{
  "n_layer": 9,
  "d_model": 320,
  "n_experts": 32,
  "experts_per_token": 2,
  "d_expert": 96,
  "d_shared_expert": 0,
  "activation": "bilinear",
  "moe_layers": [0, 1, 2, 3, 4, 5, 6, 7, 8],
  "router_score": "sigmoid",
  "normalize_top_k": true,
  "routed_scale": 1.0,
  "balance_loss": 0.000982,
  "balance_bias": true,
  "init_std_router": 0.00781,
  "lr_router": 0.00059,
  "vocab_size": 2048,
  "norm": "rmsnorm",
  "norm_eps": 1e-05,
  "tie_embeddings": "early",
  "optimizer": "soap_variant",
  "lr": 0.00354,
  "beta1": 0.95,
  "beta2": 0.98,
  "grad_clip": 2.0,
  "batch_tokens": [32768, 65536, 131072],
  "seq_len": 2048,
  "train_tokens": 250000000,
  "steps": 3936,
  "dataset": "wikipedia_en"
}
Below are experts of layer 5 (counted from 0) of a mixture-of-experts language model. Rows are named router (the router's row for the expert), gate (a neuron's input weights, with its number), up (a neuron's input weights, with its number), down (a neuron's output weights, with its number) and show model dimensions 192-255. Each number is 128 + 32 x the weight over its row's rms, rounded and kept within 0 to 255.
After each expert's rows: "gets" lists some tokens that make up at least twice as much of what it gets as of all text. This comes from a sample of Wikipedia text that the model never trained on. Tokens count by the router's weight.

# expert 27
router [122 123 120 114 123 161 159 120 104 160 150 140  80  68 105  99  92 161 125 133  65 151 128 120 129  81 167 120 172 138 127  82 123  49  88 137 115  83 124 122 141 115 142 151 103 107  95 147 126 154 209 136  84 134  81 141 158 156 120 144 132 156  86 128]
gate0 [134 132 177 113 187 102 135 159 156 151 153  98 163 164 108 118 135 129 147 127 147 142 175 136 180 174  96 101 207  82 153 168 114 185 136 138 115 130 113 166 123 154 120 159 126 119 117 162 103 118 115 118 119 128 167 100 157  78 157 141  75  80  94 111]
up0 [143 135 198 123 129 176 180  67 158 151 117 145 115 137 153 101 137 121 141  37 139 185  54  71 138 154 188  72 158 129 112 139 155 163 116 130 119 125 130 102 141 146 119  94 136 121 122 103  61 116 251 121  89 115  86 116 111 177 154 189 115 142  71 137]
down0 [115 113 101 196 149 120 173 139 192 109 127 148  96 161 168 111 149  62 113 121 120 148 108  68 129 107  60  73  97  99 139  59  99 122  84 131  91 167 132 116 158 153 146 169  96 126 125 100  98 125 129 172 148 159 119  88 102 122 151 108  98 169 160 169]
gets: "a", "ia", "\"", "va", "an", "da"

# expert 30
router [159 113 137  74 141 113 172 148 133 179 200 116  82 123 138 130 134 141 138 146  77 169 169 116  87  83 180  94 205 174 114  95 117  56 118 191 112 102 177 117 124  94 116 135 106 138  98 162 101 138 117 138 167 167 139 137 135 192 157 184 129 173 141 146]
gate3 [118 159 141 133  98 113 169 182 104 114 130 109  95 124 104 105 174 139 134 129  81 119 103  88 133 139  79 107 195 142 161 103 116 118 119 135 151 125 133 145  93  43  83 130 161 147 109 137 109 144  88  91 138 112 140 148 131 118 140  70 151  73  38 180]
up3 [137 110 161 125  76 149 121  98  95 107  85  55 122 146 106 155 137  96 105  71 159 106 109 114 150 204 142 179 139 162 107 199 128 145 110 137 140 121 135 101 190 137 130 177 127 134 132  97 138 109 163 136 117 158 125 113 152  60 176 114 106 168 166 134]
down3 [129 167 167 148 165 102 167 161 110 165 113 107 109  33 137 158 115 134  99  99 131 135 130 101 110 130 180 214 145 109 114 178 149 140 113 170 105 163 137 127  87 114 194 160 100 117 104 116  73 129 140 152  66  94 110 112 106  99  68 106 149 158 102 100]
gets: " f", " st", " p", "st", " c", " F"

# expert 11
router [135 120 148  79 158 169 125 161 119 154 164 101 116  61 121 111  82 196 131 195 115 116 117  97 123 163 188 144 136 145  80 110 112 114  87 153 125 121 138 148 120 127 134 106 153 132  79 167  94 157 193 188  58 123 132 130 119 140  83 159 155 163 133 154]
gate3 [147 140  87 149 114 143  89  81 149 113 119 140  85 144 113 114 108  62 122  98 153  77 123 172 127 117 141 202 129  78 126  81 154 120 135 134 138  92 134 132  99  99  96  98  50  95 139 113  83 134 165 114 126 132 144 142 124 132 106 168 126 103  96  98]
up3 [113  87 138  50 155 136  68 117 102 109 109 144 114 130 170 174 152 107  92 210  92 130 114 170 107 128 115 189  61 203 153 160  96 141  78 154 101 140  92 117 155 166 117 123 175 102 110 134 178 120 148 161 242  92 114 141 131 104 175 106 107 138 154 188]
down3 [108 174 186 110 132 137  96 101 151 101 141 125 137 149 150 151 135  81 166  56 108 159 146  62 121  70 165 106 137 133  78 127 109 154  85 116  88  94 136 134 121 135 224 147 116 127 129  81 123 133 170 155 132 174 142 144 100  93 120 143 120 142  93 105]
gets: "u", "en", " co", "te", "un", "vi"

# expert 18
router [164 121  60 104 132  77 135 145 140 140 146 102 143 119 122  76 108 150 105 174  86 128 165 173  71 111 172 114 183 131 132 126 190  66  58 175 127  65 113 114 141 126 143 125 140 138 114 107 111 117 149 105  97 211 139 152  83 170 108 121 104 143 105 105]
gate3 [ 88 196 154 160 123 179 114 135 100  95 164 110  68  80 148  82  84 127 187 126  78 120 121 122 100 158  98 183 133  72 146 125 137  97  52 128 218 138 120 137 164 159  58 173 129 135 162 145  98 149 148 138 158 132 152 159 142 139 115  96 109 125 115 126]
up3 [109  92 115 126 122 167 147 150  62 125 136 103 154 110 104 161  93 149 115 143 141 131 180 118  80 129  86  77  97 114  96 135 159 173 173  96  95 114 102 134 115 120 110 119 120 127  61  56 150 121 158 157 123 193  78 123 128 179 115 117 167 148  95 100]
down3 [148 163 142 161 143 112 119 150 155 134  90 121 106 145 115 134 122  91  95 157  76  94 153  86 157 169  76 104  94 112 131  75 125 154 162 122  87 166 120 195 121 118 127  77 125 122 196 107 157 103  84 128 143 135  86 130 118 160 138 149 110 167 153 104]
gets: "b", "el", "am", "ch", "h", "x"

# expert 19
router [126 150 143  55 102 138 162 163 128 159 177 117 116 116 144  74  25 154  78 161 118 182 124 144  97  82 196 123 103 139 134 103 129  66 133 160  65  82 163 154 149 100 121 118 124  82 100  56 137 128 189 123 103 168 125 116 112 114 129 106 128 112 108 129]
gate3 [130  90 189 100 145 141  60  93 155  81 131 152 123 129 144  85  97  94 114 161 166  89 135 108 118 221 112 169 162 128 142 144 198  73  93 149 121 127 156 114  90 127 148 136 184 163 134 157 171 139 135 132  93 165 129  97 121  37 137 174 113 135 146 138]
up3 [171  73 169  86  93 134 151 154 107  75 193 168 148 127  70 141  93 109 173  92 100 116 135 134  95  70  95 126 114  85 100 123  98 131 210 125 129 142 103 117 124 134  66 125 104 128 143  77 104 166 137 126 187 181 121 148  97 136 141 129 151  88 132 152]
down3 [104  94 153 165 112  82 103 101 168 168 147 144  62 122 155 149  95 141 156 161  90 129 139 171  72 167  87  90 125 151 150 166 197 192  97 120 139 130 156  73 120  89 140 134  97 126  51 124 133 100  96 171 132  92 134 131 127 117 132  72  53 128 159 116]
gets: "ur", "il", "ci", "ic", "or", "it"

# expert 8
router [174 136 139 112  93 145 104 170 162 158 163 128 100  96 127 134 118 129 140 177  71 119 180 161  89  94 195 132 110 136  93 110 160 103 102 153  69  93 200 105  82 119 111 176 136 109 106 133 134 146 209 180 121 125  93 178 131 144 125 177 100 173  97 123]
gate0 [129 125 126 122 157 107 136  97 178 112 180 167 156 152 157  88 162 113 145 124 158 132 126 124 128 110 152  95 145  82 159 143 104 140  92 114 141 152 168  96 114 178 182 139 124 180 129  99 109 177 102 131 134  74 131 134 172 172 116 136  59 135  91 117]
up0 [115 117  83 128 138 170 103 137  69 102 120  80 135 136 112 105 135 144 131 128 110  94  96 145 142 153 116 175 129 113 111  76 159 106  85 152 133 143 122  88 145 107 130 115  92 118 181  93 158 102  90 113 159 118 115 148  83  66 150 133  66 160 142  94]
down0 [124 199 101 128 104  95 133 154 128 145 102 109  91 127 138  75 191  92 163 133  46 150 148 148 122 144 105 134 147 154 100 157 101 135 129 155 116 148 122 146 115 135 106 124  75  55 161 133 108 121 124 100  92 125 174  91 150  93 155  75 148 140 183 151]
gets: " 19", ",", "|", " in", "–", " |"

# expert 4
router [104 164 114 108 123 156 168 150 154 166 161 133 104 153 102 118 112 171 100 145 127 110 183 127 132 123 170  98 139 134 113 137 123  83 105 171  29 127 142 152 145 105 185 152 106  77 114 201 150 137 155 133  95 150  63 138 122 147 121 122 166 127  93 137]
gate0 [152 166 157 161 112 100 102  90  62 106  74 151 141  96 159 176 115  85 141  49 116 156 133 139 117 148 139 128 102 117 174 129 145 114 180 128 109 121 151  93 123 109 154 164 108 147 124 138 118 125  92 118 146 108 139  81 158  99 167 129 120 116 167 141]
up0 [116 149  81 159 124 129 143 176 146 139 114 114  99 181 109 177 132 127 142  73 150  90  87 120 161 126 152 158  56 112  96 142 133 157 118  82  49 139 209 126 124  89 141 112  97 122 131 119 124  74 134  98 129  90  97 152 119 118 173 150 174 144 169 206]
down0 [110 152 159 148 169  95 138 103  80  79 120 160 108  96 143 152 200 154 148 136 103 129 139 134 183 134  64  47 132 128 200 169 146 121  97 154 118 144 139 150 167 160 201 165 159 123 150 111 118 156 158 136  88 151 118 136 165 109 130 145  99 137 135 110]
gets: "o", "i", "a", " A", " a", "na"

# expert 31
router [131  89 107 102 140 111 175 198 128 152 142 101 147 136  72  93 114 169 119 154 139 135 148 160  70 130 179 153  99 114 127 132 129  95 111 128 115  88 138 145 132  69 149 170 138 147  96 151 121  89 167 131 120 129 137 139 107 136 133 136 179 144 123 105]
gate0 [179 167 116 103 155 129  93 119 128 126 134 138  72 199 117 108 150 171  77  94 122  99  70 154 113 147 124  96  99 112  99  50 126 103 171 165 146  96 157  97 146 160 195 124 122  93 128 146  95 147 131 133 104  96 141  92 125 125 197 111  89 153 117 188]
up0 [158 117 153 149  38 174 152 137 152 144  50 135 165 134 155  57 170 112 149 166 209 159 125  89 128 113 194 155 113 178 146 176 188 129 123 153 127 133 110 107 171 119 126 129 125 144 125 159 135 138 161 163 134 166 137 163  93 102 178 180 184 130 126 161]
down0 [114 124 136 126 147  63 185 165 170 125 117 142 115 171  89 162 154  95 139 181 113 127 146 153 155 137  82 109 142 130 129 142 131 127  74 179 102 131 163  99 142 115 133 111 153  56  71 161 132 182 174  93  74 140 153 135 121 145 145 141 133  65 160 104]
gets: "\n", ")", "==", ".", "===", " =="

# expert 17
router [175 165 105  45 169 162 120 134 148 169 130 139 129 128  74 131  86 175 161 171  92 165 223 119 100 115 167 161 121 155  95 106 102  87 115 164 108 103 112 135 126  57 167 162 115 146  89  95 157 106 145  86 109 171 129 128 132 112 140 161 134 118 103 134]
gate0 [159 171 142  90 148  71 124 113 140 100 178 103 150 104 160  87 128 152 144 138 116 119 118 180 148  82 100  82 102 143 112 136 159 151 176 121 145 134  87 128 132 128 169 100 143 127  58 147 148 151 180  83 144 112 135 134  89 102  99 110 153 185 162 177]
up0 [139  73 141 156 123 115 142  78 165 143 122  86 128 101 113  79 104  98 142 129 120 138 137 117 119 122 131 173 225 120 152 141 167 165 111 149 112 155 183 112 127 106 112 129 104 136 111  86 123 123 168 160 100  32 168 168 103 106 101 143 119 187  72 153]
down0 [127 134 123  81 148 123 113 124 133 100 128 130 158  93 104 146 115 143 150 145 138 122  29 123  99  96 126 116 135 118 127 137 155 160  84 127 176  83  56 153  94 177 157  84 137 131 136  92  97 127  95 111 101 149 109 160 144  74 101  90 111 172 167 163]
gets: "-", "op", "c", "\n", "z", "mb"

# expert 6
router [ 98 118 119 142 168 149 151 183 127 138 113 134 131  90 110  98 110 132  97 145  98 115 160 122 108 121 147 111 150 159 149 111  95  99  61 147  70  81 158 131 147 112 136 141 104 151 105 165 138 145 193 159  81 174  97 124  92 194 136 106 155 186 102  98]
gate0 [150 137 136 142 108 213 169 110  96  93 188 118 140 176 143 191  64 100 128 102 143  91 201 125  97 179 112  66 110  87 133 121 101  74 126 165  93 109 156 134 148 125  85 117 161 107 117 111 156 177 182  90 132 150 160  96 108 116 129 114 124 133 120 147]
up0 [137 115 161  80  96 138  86 133 147 140 124 198 106  90 175 147 138 140 130 152 136 107  72 117 126 141 115 134 107 142 144 149 134 126 154 158 156 179 168 128  81 111  23 137 127 133  92 120 119 125 165  84  82 143 109  80  98 152 196 113 173 113 135 155]
down0 [110 128 160 100 122  95 150 125 126 158 145 173 112 127 137  80  83 135 114  94 117 103 160 105 166 137 137 190 156 118 130 122 161 115 101  90  98 106  67 180 169 132 191 143 110 171 160  88 123 106  56 179 129 169 112 120 114 135 111 128 131 101  88 180]
gets: " the", ",", " in", " The", " and", "The"

# expert 5
router [128 116  87 105 141 144 129 176 113 160 123 123  93  72 135 127 144 205 134 157 139 121 129 117  72 105 167 112 136 130 124  84 153  90 103 207  76  83 181 112 148 103 115 154 108 135  92 152 153 106 199 128 104 126 147  94 101 145 120 163 122 130 125 143]
gate0 [141  91 151  82 110 171  72 105 147 122 143 149 124 178 131 232 133  50 133 141  97 131  40 101 122 177  97 149 106 135 131 129 175 145 139 116 144 133 156 159 141 134 190 168 113  75 119 100  73 178 118 180 123 108 168 101 120  72 110 158 108 129 105 145]
up0 [ 76 139 130 158 173 150 118  92 145 124  88 124  74 108  99 159 158 138 198 197 134 142 127 120 141 120 150 178 133 174 118 139 134 141 131 191 139 106 125 162 134 143 156 104  85  62  59 110  80 150 113 157 134 140 183 146 149 117  98 120  92  81 111 108]
down0 [115 183 160 105 114 135  96 181 109 136  94 117 116 148 172 175 144 137  75 114 143 104 153 146 130 185  92  86  97 186 161 107  75 123 102 113  81 147 135 161 122  59 148  65 146  44 103  95 117  83 115 175 126  39 114 160 137  98 148 116 112  98 137 146]
gets: " O", " Re", " Ma", " La", " con", " E"